From a checkpoint of a small mixture-of-experts model trained on Wikipedia: a variant of SOAP for the experts.
Below are experts of layer 5 (counted from 0) of a mixture-of-experts language model. Rows are named router (the router's row for the expert), gate (a neuron's input weights, with its number), up (a neuron's input weights, with its number) and show model dimensions 0-95. Each number is 128 + 24 x the weight over its row's rms, rounded and kept within 0 to 255. Numbers have three digits each.
After each expert's rows: a language model's description of what the expert responds to. This comes from a sample of Wikipedia text that the model never trained on.

# expert 29
router:093149113155143126144157130153078121101102129109127085107135099143169136121106119141117110117144098085128122110098154119137146166116144114115120166102122108174150103136180136125144132128124179140149121094125126113111138129131128101078098161107118109122122153138089097127176093085106184139
gate1:160142097157143118080096068164110146110156173124129137140122111107157116075140151147148096126138166125158120129129131161161134115095124123080108145135099133050142112127125142144141073098125103166146125112120136161117106155116132113131147115135123136116141172106101147125133140101118122105
up1:090108127127113131123140148150124116137148112089158128123118142151090161114148152144117176124145113161107082097099095159142173099059090143119151160127109129150132138126106103130128127160137129166125128077080109121158120107099104141136120137125089137099099144153138163135091119163123105105
gate2:120137136077116097102109152167148144135116116109126153112149147145145109096169138145113115138134122106133107148117131129115107126147116130097103145117113120159107122083124162202102134133137149106164145129137121117139118152178187161139168154146116122126163151164110069112122078137152130098
up2:148149151160086132091150103152150113080133144114108138102125120143142123153136133111154140151149132186129158126089100155109149116169106082148103148130138160090128159130141166144124090165129170163097107107158122167167152126121140127138118117138133137137119091095112100129116165100140097106
What it handles: Word-initial fragments

# expert 32
router:099150129142119145157146132164139098149167118109113123147149133158152146079100091112163173105102140123129138141114114167149137102100159110109101160127157106102150101116145099123138153085094121157094110112136142122109131180107142161147144118089088152131108153145143102132134164110174141095
gate2:127126150135125120085122095125100149115121139160144099125160134119102162141151146136138184106149104112143152123134163125154134127123140148095129123133147118112128103104137107139162148172125150094145145109143137061135131107136096125077088134146111142156209155099099108113151113106157093151
up2:161110107105138116141140148108127128174157103120111119128116123106096132135140155119155103148183113150131172120088140131105113067077120091082129137123154127157152182108136106122141101125150100107132072140097133121157150157145131095148157152138113104130158161104127147162125163128113128149
gate3:098158164097138143145128140142144178140145165129144127131076123159179146106096118123089128164078112111111122116144133126112122129142123095139128095134124152141159122114120141133177137155072063076108104116130137089135126148084141086095130132130111151120118124105129152120096121145128145111
up3:118148167117169132132138173153095126133092130196153138143134131096149177099145131137124181129114108131144155117133136114131125116138126093099142099148139113159102105071112135119147139131109156174081106144106115143121113102125158123109150119131088138154126123118165139125153092163158100168
What it handles: Inner pieces of foreign names

# expert 20
router:097119121152089111153175112154141075126174130123136147129101133110157143145145084155139159114118083119113156171119115123167121158131147139131105143154149111098155144117133111116114119128108128141115156131135078142110156167137091168169168157093099121153105138170103097159111134119148118117
gate1:118106135142119157108148124099113149104111088122130144147096105098153129131131129164105125086132162159106103073112148091089130183137125107149155100128118149129118078122127143150110128112152134143056120130107138141122093141141129134154158118132089120144134152168135123142186124104125079102
up1:128139098111087102119117122160129130125120154146167079080100172117177087108135170142123128157131120127155106154129126165107098111140121142110147139107096161156129098137097138136144110115110110141101103092171113108132087132085151121150134164154104098105106129085081124127149122125148109137
gate2:104110111131104100111122138118122175152107127104145135134127106169123165125117154121133119089153101122117119155171140101161057096105091134136143141114113099090093135158126171116103125173116119117148106092139121125133124171109120105144148124129140123066113114119152089113103090152167128150
up2:169153109129136119130154114146098140064109151122145164144105066114139140157144100118117130117134131113112137100153117122149129100133134152125122104145172156166156130148097085095107089109095150134104147091178107157116132121140127126148137150138137088122124094140168108145147089112107081146
What it handles: Mixed word fragments

# expert 35
router:104109088126085152166151100167109102121164119143112102112118119147127182130132120130154107103124159116157116133168109126094108146141119120124105146113118096129168128091157103165115162149124135141116148160130132113142158157122111108142150133086107159158101135139132124207151144098160165125
gate3:120122142077132122112143121162118154149099133169110177153079135098151153110183134119168127164119119125145116115099161098120123081151118112136121104142145114094091106090132108160158168100141112130099155160107137126131097120127096093100159141152160137166134132127098115156138138113119159143
up3:125111120174140173116189135153117126085126129124117119100111116159143132117112110101143093140157141117115121131113191146104065107153107121125146140182099151133094132115172121092134118135113141135167085104090174122138151102104140116116126119100126097129104121122138097098152129132138159106
gate4:089150139158127084158107138153125108136128161134133136110135096130127139215134121128091122137109099125147142141134125104073142147158094114072136162125158106153115113133116169143146142107108107146120122088095118148135155136140122125115098122136146099087111152101148129146126144103098094074
up4:162117123099097111129072120174112105144113122118141141140160108125175155112113122103139131132166124167143100132181134117111126123104134104121130128143137133148109161168137121138097128120142097112098173126132158159098091105133149111152129098134096148167130099164129125066162112106118078100
What it handles: Non-Latin byte pieces

# expert 9
router:151163136170098152127129123126115107148173142137088144149104130102085152161137092120147147110137130159142128133081154124126133132089141100121120123148165172131142130110173146166102160140106095094100154080165107164126123159122152100148153139166115123118107112158136125145079159118142115126
gate2:111153154105173162112140142109107121067108134137100136122135114083120096138117097131121128091145090098104150092157126109122131130098135147132150181092109128127145121129154118116145147197105136113137147116119138104112098057115096097135125129135097141124109108164146134128124115159169128093
up2:145121122136163135148179132092125104163145142098134098132120125137143159126114137154090138095116108141098103140089144111092128161116111108137102053104126155176119139115119148153146136147101157153146112130162168123144151131112161070142157127114114134159136156117161106137072111141144133144
gate3:100162129136135119139150150142137144128141137103130120113167137165047133081110120112116141082123128095124134135117137132184128117139130126154121128133073143142128148162135106147097089116118138116092080143115115103162120138100131125172113142103121145109095160122113109110138162180186136125
up3:124109097110122147138108194121128152143138137100089129117110115120162122154128144134115121112126087135115149115145076122160105151144145150099074102136136125139125122159167155133117131128087097108202143136100154108093142188125113117124133129091128146142106082171167105129137141136122128139
What it handles: Adjective suffixes

# expert 3
router:145131099114105145158137132169114087148148106150144124141143148151112141148095111116141143110119104176115110144117100148122109157099164113125101166162168075084116159116118141139082120110133103125134120112145107123109151157107120125146149106103090166165134105176074092108119157124150154129
gate1:132137130069145104152142071118114123069116136158134159099168118115095112145118137137148147101122151122134104099157155157093078137164143123135128170091120141127119112100123152134107099098102138151145124132100104125071103135174117100144122113118115146132156139152149137126119130178092132156
up1:141143140107141119139124134081129099134151136130186106111132146119176116182154145117128104129117161083135141108148147100126123148162132085111114108114163138134083136121090119149139161176104145148141146104106084108139177105155155127154124152139103092149159087132137137091115130120151114162
gate2:143103162130133148088099105102123167123096131151074127081146119137140128163128152176126096098098134160101078114126144120122119202128114158140109134121154129100109093125090139137107129164168122126171111133147163112138120138138131128152175126137110111170144097129126145116114105100137135151
up2:174127152142153128152155106136166134119119113141141119132117141163156100149095113147124141140168118157119115108161146118125104098141161158122108111145129127124099157129095129143132120153153120149154083108102172119129126102121150126168113078158122155135163103152163157082134106090057155102
What it handles: Digits and fixed phrases

# expert 62
router:101131095137117135138142147174125108163151112098130107101124137157107172134126108142139153085136138145106132125133118153137130135096171170089096162103130159151127113125174132155111129100130156132077139080128127123085126152123083160123140091094121141124114144133092101152122140098180161099
gate5:106134120104156093086103110115126170153103138118137135141145142091098120120125129150101113123113101149138180085108143158148153160153138111106122097102103154139095087123132121155112149107141121168147093112127180114148157176079103143131140128125141118160125145172156130134163105146115170101
up5:160106120096136141178125198124129113112077128112105149104128142112172135111102164117130148120137097149138110102124146154110091149134126103110098115149137120138106083109115131139112163112167157122132112121161106048161128116117094147089126130116135139158100156149135131122176106124138123119
gate6:103147170126122084152123089127149091143130105106123128117092121093117102139128126143126111166143140115137081134169118104134135118119112096120162143096133122148138131134103066175168180172133173139106094099147132127146123111128135137126115108147123127129125118106074109114159119073097139157
up6:162116151127137142150133142171189125119165130154093132156129156133153137147117107081088091180089114157162112172148123108139151144151169129153120101129156170113123148154143107161148152102122141139135174119104138132169112090145133150146139119127130104115112147116139132110120117184138142121
What it handles: Single letters mid-name

# expert 13
router:122174124154117108103145116142141106121138104093125086079091107149113135123131150175125122133133135125080094152132132146140149083177142088153123148100124130117114105109139140172113111160113133143170132128146154079145120158126123082149104123130096112158155128142110116130130076095077131148
gate0:128128096114076118111112167114159133127077126121138102075097128132098135159086129110123170084129129130124084104127125140123123138146114166133126112115169141147123144152141154169167121127134167155125128131136116113067140143111079149154142129162108097121139148122175093132094103133108096115
up0:127092140127106114121067162115121153133115150109159143089127126096110120100103149136136157119103130109163115139049155096134134147098130135148159132116168126143154123178113102157142159157157127108126119162151124118084142139170133149096124128154106100125147153089152122135127137173097137115
gate1:117152084116127162161172131136124111129126126125135110092167144182104137079168117148135087176136134168087135105121138138113102137148109115136141139144172109125160116122148158145132130089136115129105084131101108112081138094105145110139114143121125161112082111095146102130094080124111138127
up1:156122108135072154129126091178107138155112157130091130134117147123108147156140126088112149095118184128149146105154115105122156141102102165082114172159141162132130137153176154115101154146134111151138087126130126151094162135119140184158148145121127125157095146155119135120124129113132091122
What it handles: Modals and infinitive to

# expert 34
router:110112084116088127154143131172132089145164141127100124135105154151133169102138100099159140101132097143123162142154099165149124113093147131154138175153127099083149142140151069144069091139145149118110131107115126163090104126128088128146132106139108142163119104129114134144095119123121145119
gate0:149128105113155163134121138157086125170116134136120112145173107139102156148114152151123126120138129135143136033116131097162180133130102072138157133112152128112110125110197134130121137148186116131120120101127126147132137113168128111091161137135103153149119132166114140131116119154113125125
up0:147139168133113124099124143116136164101111099112085122088134124107165136102145123106147097160133120121109189154163093144104180157146126104091122125163125122091124146122137071118118113184147138091138112125149126130100104157092110126114143135143145137091103123155166104155114122164137128112
gate1:110119120097117088139116134119123134159142127141129110098093119113146135114111129112123130128160108133173105114094127103177157103157133167146135121097121101092169164125090152109111109105125156151054125154112163109114126107087076099130140149172143128122130147098173129142140144148108135090
up1:142142137127122155118154117123072158112141108142164161134082116142089128127097137140112147143126157146128100154103098113138104116125105133132172151091094113135118122136146161138154139145160119116126118060109145129118133125123076084122143175102167130151174135097086134084146106134113141157
What it handles: Infobox codes and endings

# expert 52
router:100133134151092089139127167142139114167169109128148155089139107164129152129121147120160174109148117126131154129115141148149108090095156119106113171144139150128124134100119155105088161120108181160102158107154134111110125167130118122146162090110108141128079115120086137122111147145161171144
gate3:139111154127165111106108081155097116107148129152123139160069167152169162124152144165136165143121127148122162135107107127113102112140076160072141167124132128096148147091111178152143135165143120143135121148109175100143142142127130121121151137154141133133099141089129103137135102125104096122
up3:124169133092126116123170103146143105134110147137097134145098134133124137110182105104156136122124140149126144106093175076132140147147194137137135140121159159116109123135174132169107130116143151110135116120117122192106082127123098166151120115164127134128126142130149096167163144112094109099
gate4:134129123109100129106063167136147174094101127093150137112137106107110140101154127115103151120130119114125154080157130085139103078134134125122129095113163133113099109127143127152134170170169115141112150089105107139151123142104104145161156148130150138085117192129139124172123137121100116133
up4:136176135136106112123136069104125103178106119104161110135154107130086149137154145155130135125169138106152132149151189165137141105139116146177117142151117114119110143137128100120159170103145148165119084106136112144115116106116158112153124117141140106128155106124134115084135127080095172100
What it handles: Mid-word ar, or